From a checkpoint of a small mixture-of-experts model trained on Wikipedia.
Experts: 64 experts in each of 18 layers, a softmax router, a shared expert of 64 neurons.
Below are experts of layer 11 (counted from 0) of a mixture-of-experts language model. Rows are named router (the router's row for the expert) and show model dimensions 0-127. Each number is 200 + 20 x the weight over its row's rms, rounded and kept within 0 to 999.
After each expert's rows: "comes before" lists some tokens at least twice as common just after its tokens as in all text. This comes from a sample of Wikipedia text that the model never trained on. Tokens count by the router's weight.

# expert 61
router,194,195,200,226,224,180,190,202,202,207,217,199,208,196,221,223,207,187,215,184,218,160,215,205,180,173,196,196,182,213,174,215,216,205,224,218,191,198,215,209,213,231,237,179,213,189,231,137,163,203,219,205,203,188,194,176,209,184,193,169,175,167,181,183,219,194,185,169,202,202,229,203,229,179,162,208,233,183,196,187,213,202,162,209,206,200,201,188,206,208,211,187,198,171,224,175,195,229,201,213,191,193,174,207,264,171,195,200,226,183,215,183,205,132,211,182,192,205,220,201,192,192,200,204,201,174,179,186
comes before: " be", " been", " a", " not", " have", " also"

# expert 9
router,212,180,190,198,201,196,158,224,201,203,196,173,241,173,198,209,169,177,213,187,185,192,190,221,204,191,197,184,208,174,190,177,192,187,181,179,213,211,234,229,241,205,229,201,207,194,205,213,178,185,231,209,222,203,200,214,246,168,199,218,178,221,204,193,201,191,256,190,192,178,171,216,240,173,185,185,197,174,193,191,187,191,213,175,204,196,216,202,201,181,191,210,174,219,212,229,234,176,198,218,206,172,155,227,175,198,204,185,260,213,198,190,220,221,209,223,172,203,229,207,186,198,190,177,220,195,192,188
comes before: " the", " a", " his", " its", " this", " least"

# expert 2
router,214,191,190,201,217,202,197,143,211,205,219,216,227,180,228,192,220,234,219,192,201,211,210,202,199,223,219,239,197,187,181,201,204,174,196,155,168,184,224,220,194,194,194,199,196,209,182,231,233,168,197,206,210,190,201,176,193,194,162,198,205,180,182,203,196,197,183,216,219,174,201,199,175,186,189,199,219,170,162,175,235,194,195,213,189,208,206,158,217,192,197,196,229,208,199,168,213,214,225,244,196,185,237,157,188,195,215,180,248,223,194,176,192,171,179,165,189,223,215,219,205,212,213,171,207,198,189,181
comes before: "\n", " The", " He", " In", " It", " She"

# expert 54
router,196,232,195,204,194,236,222,209,194,186,209,160,203,178,214,191,212,184,205,184,229,192,191,162,204,202,219,161,191,195,238,222,229,177,207,193,192,175,209,209,185,219,201,187,219,214,223,213,223,221,189,190,194,244,163,204,198,205,225,222,197,238,207,206,181,187,224,186,218,193,205,178,217,185,193,220,168,211,213,191,238,196,210,195,205,191,198,145,187,216,192,212,193,202,221,236,195,213,205,211,175,157,194,184,131,165,205,222,214,187,190,225,196,173,182,198,213,210,179,214,212,231,227,182,199,194,217,207
comes before: " ", ":", " (", ")", " classification", " name"

# expert 52
router,221,184,209,159,191,200,221,215,221,177,210,218,171,204,201,194,204,205,188,220,182,193,182,206,241,193,195,168,169,221,200,201,234,186,184,225,179,209,196,186,224,203,181,198,229,201,184,183,155,195,254,198,205,202,192,216,212,200,203,214,215,197,211,183,194,195,159,203,166,199,151,196,192,220,230,180,165,201,190,213,206,211,202,213,188,207,195,180,172,208,208,171,192,249,212,209,214,209,192,192,203,244,180,225,202,195,254,185,217,190,181,209,200,186,173,190,218,214,165,217,181,187,225,206,232,240,214,219
comes before: "s", " of", " in", ".", "ing", "ed"

# expert 25
router,195,179,189,211,184,193,217,210,204,175,203,194,241,227,203,190,214,216,173,181,210,155,203,199,181,202,210,172,164,171,165,250,215,204,219,188,184,197,204,201,218,205,197,178,196,224,219,189,145,183,217,201,187,222,178,187,211,180,176,193,177,163,191,241,194,215,189,252,204,204,179,208,176,169,170,196,237,210,196,200,203,183,223,189,195,211,225,206,183,197,190,196,201,198,212,220,175,210,196,205,163,198,166,182,229,216,207,216,204,213,190,165,195,173,207,193,222,174,201,193,224,191,203,189,184,157,216,165
comes before: " a", " the", " an", " also", " was", " well"

# expert 45
router,193,165,226,236,166,205,221,210,237,196,211,198,203,210,174,213,198,221,197,192,233,219,204,199,202,196,203,169,186,214,224,205,166,225,169,188,199,223,195,211,178,230,203,226,159,209,199,208,197,231,204,176,191,193,178,176,189,201,166,198,181,193,203,203,223,180,219,225,214,181,164,204,198,196,206,189,198,224,190,204,227,189,225,192,192,209,206,193,191,144,248,200,226,207,200,226,211,238,190,195,179,218,208,194,215,205,229,197,197,223,194,217,216,203,163,192,208,200,171,194,189,193,227,200,238,256,185,242
comes before: " ", "-", "|", "\n", " +", " —"

# expert 20
router,190,235,192,179,226,215,236,218,218,213,195,188,223,174,221,222,228,199,207,227,195,194,184,207,207,182,195,180,151,188,196,200,164,217,216,172,202,193,203,218,196,185,206,190,215,178,170,237,198,231,224,164,170,191,195,190,160,205,181,195,200,206,183,203,217,178,183,198,216,201,245,187,180,202,204,201,223,208,175,217,193,214,192,187,188,203,191,212,168,215,213,206,215,182,213,201,174,195,201,202,179,198,249,193,193,222,157,173,259,168,188,209,227,204,169,170,231,236,205,182,205,192,218,211,185,214,193,190
comes before: "s", " |", "–", ")", "′", "t"

# expert 6
router,190,188,229,191,195,191,201,184,150,221,177,147,182,205,203,222,193,204,225,187,198,207,194,209,191,178,239,170,191,197,183,247,215,196,211,204,173,222,220,210,229,207,192,172,171,202,175,171,172,173,198,201,211,178,211,231,235,172,195,197,210,203,202,207,218,233,170,173,188,185,202,214,221,211,205,202,207,209,206,173,213,179,204,239,194,236,198,172,182,181,164,176,206,195,187,191,186,187,187,205,225,189,153,167,190,166,207,210,200,219,150,229,195,212,216,218,201,232,206,205,193,201,203,202,217,196,207,182
comes before: " in", " by", " to", " on", " at", " with"

# expert 28
router,217,205,209,197,229,208,246,207,236,135,197,184,165,194,203,176,193,183,212,212,212,241,168,197,211,183,205,214,186,216,224,208,230,192,206,202,187,168,199,217,169,193,185,181,225,210,201,217,195,193,211,177,220,202,202,180,164,205,177,229,218,233,214,197,217,182,182,210,172,195,208,183,191,174,232,205,188,192,202,185,210,194,181,194,186,189,164,198,197,216,239,187,207,236,216,207,217,194,189,202,177,231,190,193,214,192,217,213,216,204,231,215,232,167,189,181,180,232,157,216,202,195,236,194,201,229,183,233
comes before: " |", ";", " (", ")", ":", " Cup"

# expert 1
router,225,194,198,188,217,215,209,202,176,221,201,183,208,204,221,225,169,210,230,186,190,220,208,203,207,221,196,225,195,229,219,177,178,176,214,228,220,206,220,202,204,203,196,182,198,207,188,181,196,203,198,188,213,195,212,202,233,179,189,225,140,186,175,216,189,219,176,151,197,167,195,162,220,233,207,166,217,160,210,204,199,235,156,209,219,187,169,177,208,156,190,196,227,206,168,179,212,202,208,195,199,194,207,194,216,160,240,183,184,186,202,223,187,182,226,192,213,204,202,204,215,218,211,205,216,186,245,180
comes before: ".", ",", " of", "ed", " and", " to"

# expert 19
router,205,223,198,175,190,212,203,170,173,173,168,178,236,186,185,212,178,235,205,183,218,194,174,234,178,204,224,165,227,189,211,190,199,167,193,196,177,182,204,201,174,205,198,208,239,184,227,213,234,184,225,201,196,163,192,190,166,153,215,215,184,228,180,192,193,211,215,208,208,179,210,207,175,172,198,174,192,225,221,196,209,198,200,173,163,204,187,179,219,172,212,178,182,185,207,235,138,197,197,221,206,204,251,205,195,204,175,174,179,207,197,186,209,215,185,206,191,188,184,196,198,213,208,201,218,211,176,204
comes before: "-", "\n", "==", "The", "===", "|"

# expert 26
router,206,210,232,202,214,186,215,228,202,219,199,194,226,226,176,182,199,210,192,191,204,217,187,176,171,174,199,208,180,189,185,214,180,212,218,185,228,192,154,190,160,214,174,193,193,203,167,210,256,195,189,180,194,176,190,205,237,234,158,211,191,209,211,219,197,199,247,234,240,204,189,192,226,229,196,205,198,198,209,219,196,207,251,196,191,194,208,222,208,157,195,204,199,210,181,215,170,188,201,238,174,187,183,221,218,220,186,201,201,192,200,209,196,219,208,204,206,199,221,198,235,169,195,198,164,236,180,185
comes before: "5", "4", "6", "0", "8", "7"

# expert 43
router,220,197,222,164,195,200,186,184,167,226,200,233,192,194,211,247,196,188,220,210,192,209,203,175,209,219,169,183,222,229,199,234,241,163,194,228,179,181,202,199,193,240,207,198,184,230,176,172,205,215,226,193,195,206,222,216,191,183,174,233,214,227,199,185,167,212,195,202,194,211,182,224,219,243,181,191,155,170,205,205,146,195,166,197,184,217,196,181,193,179,188,216,195,221,199,177,224,203,187,201,203,203,199,208,221,217,176,202,192,208,184,192,195,199,217,177,168,184,175,228,210,194,210,210,233,226,206,222
comes before: "ly", " of", " to", "ed", "-", " and"

# expert 35
router,191,219,197,222,218,216,207,231,170,190,165,171,193,188,205,180,207,147,206,195,188,177,185,196,203,182,197,178,165,188,227,201,206,156,206,199,175,176,212,206,158,161,169,208,194,221,189,194,187,198,196,186,241,187,190,216,185,209,222,209,185,210,234,205,182,209,212,218,204,185,209,181,193,180,194,216,163,219,190,250,189,207,217,172,153,185,193,207,202,204,189,222,192,184,200,185,189,222,170,182,230,182,179,206,197,203,216,197,197,182,164,202,188,225,176,185,189,234,205,200,200,221,185,198,198,208,261,220
comes before: ":", " of", ")", " (", "″", "ed"

# expert 14
router,211,218,194,200,219,201,205,181,180,210,145,193,199,210,187,246,198,188,247,186,195,186,191,191,215,219,206,235,230,216,192,236,186,219,212,191,175,210,188,196,204,221,198,169,205,216,180,189,237,199,174,205,194,189,198,188,211,208,170,247,219,184,206,159,183,215,240,196,257,207,187,206,209,216,192,235,208,225,198,196,147,178,200,185,193,210,203,195,221,219,211,208,211,186,152,193,191,173,206,231,209,181,204,226,194,193,205,211,220,199,204,171,197,208,217,175,174,219,211,222,179,201,183,183,173,220,186,210
comes before: "9", "0", "8", "5", "7", "6"

# expert 58
router,213,209,191,208,214,212,173,201,207,143,214,191,222,199,207,200,183,196,225,194,228,193,197,191,232,206,201,202,226,166,189,180,188,216,221,180,210,177,203,226,161,170,203,199,191,218,215,211,156,218,202,192,182,196,179,171,204,204,167,219,188,218,187,195,211,214,222,195,192,193,191,158,173,214,227,186,170,193,175,190,196,186,247,229,191,207,173,173,197,210,162,179,202,203,198,197,206,209,175,208,197,215,179,194,171,205,229,226,251,204,190,207,251,213,195,191,184,213,234,221,198,199,205,158,167,172,199,202
comes before: " the", " a", " his", " Fame", " Wales", " Representatives"

# expert 44
router,188,177,207,177,254,215,184,224,227,201,162,195,206,177,212,164,221,213,228,167,219,171,174,204,213,203,244,221,178,214,195,189,221,213,182,200,196,222,204,220,218,206,205,217,195,208,211,148,206,199,195,220,177,193,169,222,203,183,219,179,180,204,212,188,203,217,191,186,175,236,206,171,180,177,225,162,169,198,198,182,183,217,204,195,191,207,189,222,199,195,207,208,200,193,179,187,203,186,196,196,191,213,157,222,171,219,213,239,174,173,211,198,195,230,164,197,211,193,234,221,170,198,193,244,209,194,189,203
comes before: "0", "9", " |", "n", "ing", "–"

# expert 36
router,221,173,223,216,199,191,211,199,206,217,185,199,196,182,233,224,203,158,200,218,201,199,210,235,196,220,188,199,168,212,178,240,226,165,195,234,227,187,203,195,200,180,218,173,186,203,157,204,223,167,231,183,238,196,215,183,235,216,228,213,198,214,188,183,186,199,154,199,197,181,198,218,219,228,193,235,197,216,180,199,158,193,197,200,174,212,197,223,184,175,223,188,156,204,219,185,200,154,201,183,233,177,231,193,192,184,180,196,186,204,213,198,182,216,190,194,202,197,170,236,181,221,190,197,203,210,186,211
comes before: "s", " of", "d", ".", " to", " in"

# expert 5
router,216,195,191,197,195,203,199,230,194,201,202,208,162,173,208,167,209,224,190,203,201,183,218,193,190,183,227,189,233,201,196,176,163,211,170,189,192,177,184,218,176,216,195,196,204,202,200,175,166,226,183,181,214,197,215,154,198,184,210,195,213,169,220,197,214,208,200,218,216,177,200,176,186,205,216,214,199,223,163,160,208,223,218,164,221,219,246,202,179,181,193,221,223,223,200,173,220,233,199,239,200,203,218,172,179,167,167,202,228,174,199,212,189,195,209,185,186,197,181,178,229,245,190,216,190,218,208,155
comes before: " ", "\n", " \"", " —", " MF", " −"

# expert 47
router,205,218,197,198,179,196,213,187,202,210,199,208,237,204,204,233,209,195,201,192,194,216,228,183,183,228,181,221,212,271,196,175,186,216,229,214,202,199,234,211,159,187,186,167,229,187,188,201,215,204,211,220,173,162,191,239,231,258,172,200,201,224,220,199,186,202,205,207,214,207,213,204,209,208,162,209,228,200,202,221,213,183,213,249,230,190,169,217,204,160,182,195,177,198,202,202,188,190,200,211,227,190,221,172,191,186,182,179,183,182,226,161,204,201,217,210,193,202,204,216,184,206,214,198,201,212,168,183
comes before: "0", "9", "%", "5", "8", "th"

# expert 30
router,207,210,196,181,203,207,175,205,208,200,190,145,186,222,181,211,225,201,219,166,185,239,181,183,213,201,219,177,201,193,180,182,211,161,156,214,189,206,202,234,183,214,198,210,207,223,186,219,196,202,185,215,161,200,224,186,196,167,142,216,228,176,191,221,186,200,232,211,204,216,216,232,196,245,185,227,252,217,226,186,188,224,175,180,163,191,190,198,192,197,216,206,224,204,173,212,190,210,215,205,203,197,183,182,201,186,204,204,215,188,185,208,200,179,185,242,186,201,206,190,217,212,220,209,205,205,211,151
comes before: ",", " |", ".", "\n", "–", ")"

# expert 38
router,161,186,194,183,166,209,205,186,212,184,198,200,217,221,192,190,209,182,207,182,214,188,183,193,193,217,225,197,209,149,186,216,156,266,207,177,194,187,222,214,234,185,218,194,193,195,211,211,190,173,206,224,192,243,226,222,174,201,138,172,178,208,196,193,198,197,217,198,204,189,214,185,190,192,200,205,189,213,189,218,237,190,230,193,174,195,216,193,214,169,179,206,193,212,211,203,180,215,238,209,178,201,236,154,198,210,180,207,194,219,205,203,187,194,186,202,197,217,231,187,191,203,206,159,177,197,187,158
comes before: " and", " ", " which", " the", " but", " he"

# expert 49
router,191,208,190,187,212,206,177,221,208,162,207,184,192,201,203,192,192,193,208,204,192,202,213,154,190,230,203,199,204,191,203,162,228,224,194,198,182,203,215,169,242,218,231,207,240,200,187,201,197,168,202,199,206,202,193,150,150,219,152,235,208,199,206,196,194,196,205,218,180,208,236,192,185,196,205,183,156,189,235,197,214,192,230,188,209,195,177,235,174,196,204,218,181,244,193,224,215,237,204,179,169,176,204,165,207,186,186,169,206,199,200,197,225,162,213,213,202,233,188,204,208,200,201,196,188,200,219,228
comes before: ",", " |", ".", " States", " State", " ("

# expert 7
router,192,258,214,189,215,203,190,179,195,169,194,180,238,209,194,206,174,181,179,194,197,186,214,178,234,200,198,176,227,161,231,207,208,202,173,191,157,205,192,194,189,204,207,214,214,212,210,173,187,204,211,209,186,178,196,202,191,226,194,219,205,195,181,199,183,195,196,229,209,217,207,201,183,176,210,196,191,276,177,222,215,184,190,176,162,203,254,216,237,217,192,207,236,223,206,211,189,205,200,176,207,211,196,244,191,197,219,157,189,194,201,219,168,196,178,198,199,205,171,209,214,205,202,197,201,220,226,230
comes before: " •", "1", "2", " Born", "-", " Country"

# expert 18
router,209,206,209,217,230,228,190,202,171,228,185,178,198,198,194,228,212,200,212,203,184,196,190,196,181,174,203,194,213,173,220,202,226,208,212,185,193,239,185,206,198,179,217,188,193,192,198,199,210,219,232,192,198,212,192,196,165,195,200,197,224,219,225,211,204,189,240,226,204,266,214,209,215,159,191,191,220,232,169,191,169,194,190,223,172,206,200,227,231,201,218,195,190,185,167,161,188,195,192,219,182,225,227,214,157,191,247,185,173,177,198,216,179,219,216,187,199,189,168,182,191,204,222,206,170,194,216,248
comes before: "1", "2", "3", "4", "5", "H"

# expert 34
router,207,244,210,225,233,214,204,196,233,189,186,183,185,205,215,187,160,195,200,211,191,214,227,240,187,222,155,198,175,205,189,190,206,149,180,194,193,187,194,197,168,187,202,182,193,192,161,207,193,191,195,215,193,231,228,186,213,201,206,209,207,227,212,191,189,225,186,208,167,213,200,224,183,203,187,205,194,163,212,188,170,206,191,221,164,194,201,199,210,208,205,196,155,215,180,205,179,199,199,165,185,196,179,181,216,270,195,196,193,242,166,207,191,192,245,195,178,192,181,179,195,226,187,183,186,216,201,206
comes before: " of", ",", "s", ".", " in", " and"

# expert 48
router,189,209,181,251,194,201,202,187,185,207,176,185,209,218,203,204,191,194,206,186,208,177,221,151,224,195,181,204,212,234,182,210,135,228,216,180,195,201,208,208,184,215,205,230,155,250,211,231,141,205,202,201,184,221,207,170,208,209,174,198,228,208,217,197,255,205,199,232,174,211,172,232,227,173,204,185,235,212,178,203,226,196,207,229,190,217,197,203,204,194,198,194,200,200,189,212,217,210,182,193,207,181,214,237,201,212,181,233,209,199,207,201,189,188,194,183,212,201,192,198,210,218,198,214,206,211,188,234
comes before: " ", " \"", " No", "---|---|---|---|", " Preced", " Year"

# expert 60
router,194,221,177,222,235,228,176,195,204,184,172,192,232,179,201,213,210,203,213,201,186,210,213,191,171,183,223,218,185,183,206,178,187,234,181,161,195,218,209,234,203,188,207,203,226,207,214,238,244,188,192,173,151,184,204,185,202,214,184,192,182,212,213,192,230,191,212,231,238,186,204,214,173,184,193,210,209,177,185,218,241,185,199,190,164,212,163,200,225,175,174,213,231,182,215,183,201,229,187,222,191,207,180,211,160,211,207,202,206,201,179,175,223,198,161,174,181,234,220,191,208,183,191,210,187,198,195,222
comes before: "S", "5", "0", "6", "3", "7"

# expert 12
router,171,221,189,223,207,201,143,226,217,198,189,177,186,192,193,219,183,210,172,221,205,172,201,211,200,224,196,229,169,219,197,145,181,221,222,203,198,200,207,203,191,179,209,188,207,179,202,221,196,191,180,160,223,239,165,198,165,211,183,206,202,175,183,210,218,221,172,205,214,198,202,166,190,196,217,167,191,148,241,202,246,219,233,223,220,223,173,244,215,181,166,189,210,197,216,185,194,177,186,172,183,192,196,194,193,203,216,219,207,217,196,202,223,203,212,197,195,203,209,178,205,211,184,185,211,214,203,207
comes before: ",", " (", "'", "\"", " and", " of"

# expert 33
router,201,170,200,243,209,193,205,251,204,193,188,193,216,179,202,203,200,234,196,191,181,175,214,184,184,208,206,225,211,174,201,194,202,213,212,191,196,212,183,191,191,166,204,226,178,222,216,202,182,206,201,203,202,235,194,176,172,230,161,203,193,157,183,175,207,203,218,223,196,216,173,205,204,206,214,193,200,205,200,209,199,208,190,182,166,207,203,244,170,186,255,198,204,193,170,220,210,134,190,223,179,214,208,255,202,222,206,184,193,225,210,202,190,241,171,192,173,231,211,190,200,176,210,199,181,209,191,217
comes before: "1", "2", "3", "4", "6", "5"

# expert 39
router,183,188,178,264,195,188,239,157,225,205,222,204,178,202,212,161,222,209,216,184,201,195,201,181,197,177,189,174,203,210,191,182,147,222,190,196,186,225,234,207,168,191,215,161,181,202,185,223,184,178,197,206,195,197,171,181,146,222,178,179,200,181,179,202,191,171,228,236,177,188,208,181,190,217,208,213,215,195,171,181,225,200,187,199,183,242,230,158,193,186,211,198,200,213,183,216,222,214,181,182,216,185,219,193,196,192,209,217,227,215,189,208,206,196,199,204,174,205,173,202,197,196,198,185,216,184,219,188
comes before: " ", "\n", " $", " W", " —", " A"

# expert 59
router,210,172,202,221,190,203,236,202,177,180,200,231,253,192,208,218,182,188,237,182,213,179,199,197,185,182,188,211,184,178,205,206,167,215,219,205,202,214,193,186,187,188,226,222,187,171,158,223,217,198,182,235,197,198,206,224,195,254,201,207,202,191,173,205,152,179,220,200,216,225,218,192,213,211,182,198,201,216,194,178,183,199,194,216,211,199,211,200,233,208,244,179,217,180,176,191,225,168,212,193,192,181,229,197,210,222,203,201,176,205,178,201,213,227,187,203,177,157,189,194,211,182,187,146,191,194,189,155
comes before: "1", "2", "e", "al", "en", "mar"

# expert 42
router,203,223,211,191,203,199,181,163,217,185,215,199,188,196,195,178,192,247,200,229,182,175,198,192,216,226,178,258,187,187,236,216,214,172,213,198,220,179,201,196,227,184,193,202,180,181,212,194,176,199,200,166,221,209,215,171,189,233,204,187,232,234,203,176,179,199,174,161,183,155,195,204,203,195,185,240,177,214,194,200,214,198,188,211,192,179,200,215,167,183,187,186,174,236,211,200,162,217,203,177,221,181,207,177,250,195,190,228,240,227,196,196,174,210,197,227,202,194,182,201,192,186,217,210,197,219,189,194
comes before: ",", ".", " of", " and", "s", " in"

# expert 55
router,182,192,212,215,177,248,227,212,184,189,184,189,232,194,202,183,187,225,190,212,215,221,191,189,204,185,234,228,185,176,208,176,178,230,215,176,191,185,192,182,160,198,201,196,203,222,223,183,204,191,203,211,201,202,198,201,173,277,218,228,201,228,195,204,224,173,219,199,211,251,228,188,151,170,192,175,162,186,179,188,194,199,191,219,175,227,206,177,180,195,192,196,201,213,211,205,182,231,185,251,194,195,204,187,197,179,177,206,228,189,208,188,202,203,209,206,205,205,200,198,199,182,226,198,202,239,212,216
comes before: "1", "2", "born", "N", "W", "3"

# expert 8
router,210,188,169,228,188,216,186,214,201,231,209,202,212,185,211,221,207,216,253,204,207,213,185,219,187,227,205,189,231,192,215,213,199,155,195,180,201,184,231,210,207,187,200,208,184,207,155,169,199,223,211,207,194,194,207,179,156,219,167,176,214,195,204,172,224,239,214,201,198,220,193,209,195,212,174,187,196,165,161,206,210,205,193,190,163,196,213,190,239,173,180,165,216,184,194,187,210,205,227,231,217,207,213,191,217,201,212,204,238,187,193,184,207,167,168,211,206,176,178,190,208,225,202,152,220,200,238,184
comes before: "1", " |", "2", "3", "0", "4"

# expert 62
router,193,216,190,197,177,250,189,179,202,205,199,214,265,220,207,183,195,183,198,218,207,171,221,224,205,165,251,191,218,167,176,184,189,219,188,205,216,229,229,226,192,190,203,213,190,210,209,235,163,180,202,224,194,188,216,187,200,198,186,211,186,234,194,187,179,208,233,189,206,228,204,147,174,201,228,198,180,209,179,209,207,194,208,225,170,208,220,164,182,205,190,166,186,208,217,251,191,192,209,220,194,203,203,189,197,180,208,203,232,188,175,219,199,201,193,205,210,213,237,200,219,203,213,177,178,203,219,183
comes before: " the", " ", " a", " New", " his", " order"

# expert 3
router,212,185,191,217,199,207,177,177,191,198,185,203,193,197,209,230,218,242,221,216,184,215,212,224,196,219,186,227,191,193,189,206,199,213,219,155,213,209,194,211,156,178,219,213,190,207,216,209,226,184,204,203,220,168,209,176,225,171,168,246,205,215,214,170,218,181,227,197,195,202,189,208,190,216,162,196,227,183,195,179,219,213,184,173,181,216,195,180,184,208,203,204,206,201,203,210,175,215,196,218,198,206,208,173,273,199,148,157,186,221,204,193,193,234,151,192,204,187,222,209,186,192,230,182,214,205,216,203
comes before: "\n", "|", "==", "The", "In", "-"

# expert 4
router,194,187,171,203,209,210,234,218,229,205,228,176,199,202,194,203,199,218,171,183,261,221,171,176,224,222,228,207,217,216,230,193,199,213,178,188,197,202,219,182,209,205,203,219,179,179,207,245,208,212,193,202,178,225,164,229,169,199,215,184,168,174,196,206,177,196,197,176,218,199,209,165,180,177,221,169,164,196,207,201,206,216,190,194,241,181,165,194,183,187,189,230,214,195,201,186,185,191,214,216,201,208,184,161,218,216,195,207,190,202,211,225,205,209,212,185,224,184,215,173,223,215,197,187,206,165,210,259
comes before: ",", " (", "on", "ia", "o", "z"

# expert 16
router,219,183,198,173,190,201,193,207,184,181,203,158,221,195,203,233,206,201,194,182,182,203,205,185,219,183,225,194,229,165,177,208,194,204,214,198,208,221,222,202,229,201,208,196,204,227,215,198,183,165,177,194,227,214,167,203,241,185,191,182,172,200,205,207,212,187,250,203,215,199,171,218,221,219,191,177,225,155,206,208,186,202,217,198,203,204,223,172,188,207,212,188,170,194,196,188,239,202,203,223,177,202,163,223,233,188,220,216,226,205,235,166,220,217,193,235,172,218,238,198,222,234,222,184,200,164,171,195
comes before: " the", " a", " his", " her", " this", " its"

# expert 27
router,165,198,196,176,205,217,200,231,203,198,204,190,206,198,187,216,202,169,233,216,203,187,178,199,218,194,216,176,232,209,197,190,168,202,197,184,178,232,239,204,199,166,189,176,170,193,176,221,204,215,219,192,205,181,194,223,199,222,156,214,187,234,223,174,179,206,228,215,235,190,218,180,181,168,205,210,208,187,188,206,216,189,203,230,211,210,216,210,220,204,197,214,177,200,180,216,205,211,163,218,228,195,196,218,192,206,236,230,195,183,212,142,221,237,190,203,220,185,206,188,169,206,201,204,134,201,208,227
comes before: " |", ".", "0", ";", "–", "5"

# expert 29
router,218,200,211,169,205,209,200,189,209,235,191,214,190,188,212,193,222,207,186,197,200,202,188,176,236,209,202,251,193,186,222,185,220,223,191,219,219,179,187,209,208,194,202,204,207,198,164,198,225,194,196,175,207,223,184,220,201,161,204,208,204,208,238,224,227,224,160,200,198,219,216,208,195,204,213,208,197,172,231,217,189,236,216,216,190,185,163,195,218,225,184,194,213,191,206,195,214,162,165,201,227,203,201,211,167,230,175,192,172,194,165,180,174,196,183,179,262,237,220,191,183,208,220,198,222,218,230,239
comes before: "ed", "d", "er", "ing", "s", "ation"

# expert 53
router,202,204,215,178,184,197,209,239,194,160,206,178,201,213,194,228,212,208,203,183,211,185,199,181,179,181,195,217,244,244,209,222,200,199,230,186,165,197,174,209,233,234,188,193,249,227,220,181,180,219,205,182,175,207,193,222,213,229,210,186,198,200,194,194,206,199,215,220,230,215,166,196,202,197,190,195,176,190,223,211,199,222,200,173,223,199,208,189,172,203,175,168,214,199,255,199,207,235,189,209,172,220,230,251,234,197,225,187,204,191,194,197,181,181,203,183,206,181,226,202,195,204,221,188,161,223,195,221
comes before: "0", "1", "2", "3", " than", "4"

# expert 46
router,188,180,174,174,209,194,182,200,193,166,205,187,176,186,218,214,217,202,188,197,204,215,188,188,212,194,211,180,143,185,179,228,187,190,234,189,191,208,219,217,220,200,196,209,235,209,207,139,174,162,217,206,200,208,212,203,230,200,229,146,186,209,187,254,171,185,173,205,215,202,188,201,218,215,175,208,197,214,215,192,211,200,232,216,187,222,211,148,187,194,174,192,210,223,169,217,210,182,189,198,198,200,176,209,208,222,193,212,211,196,205,215,238,183,178,195,198,228,220,175,208,190,213,220,233,183,172,183
comes before: " the", " to", " a", " his", " by", " as"

# expert 63
router,206,192,189,199,240,207,171,168,192,257,181,201,181,200,225,193,188,197,224,203,200,197,190,218,207,202,196,200,186,213,221,208,215,200,199,200,251,180,184,206,185,216,160,220,171,198,155,229,209,219,225,188,203,199,219,245,229,184,208,210,182,203,201,187,191,209,162,195,174,191,187,174,209,213,164,181,212,188,200,249,195,206,188,179,226,193,185,250,188,203,201,198,176,177,203,220,172,219,212,180,215,165,203,202,225,204,219,199,180,190,193,216,218,192,191,162,212,208,194,241,194,196,205,243,186,222,218,218
comes before: "s", "y", "ing", "ies", "ed", "tic"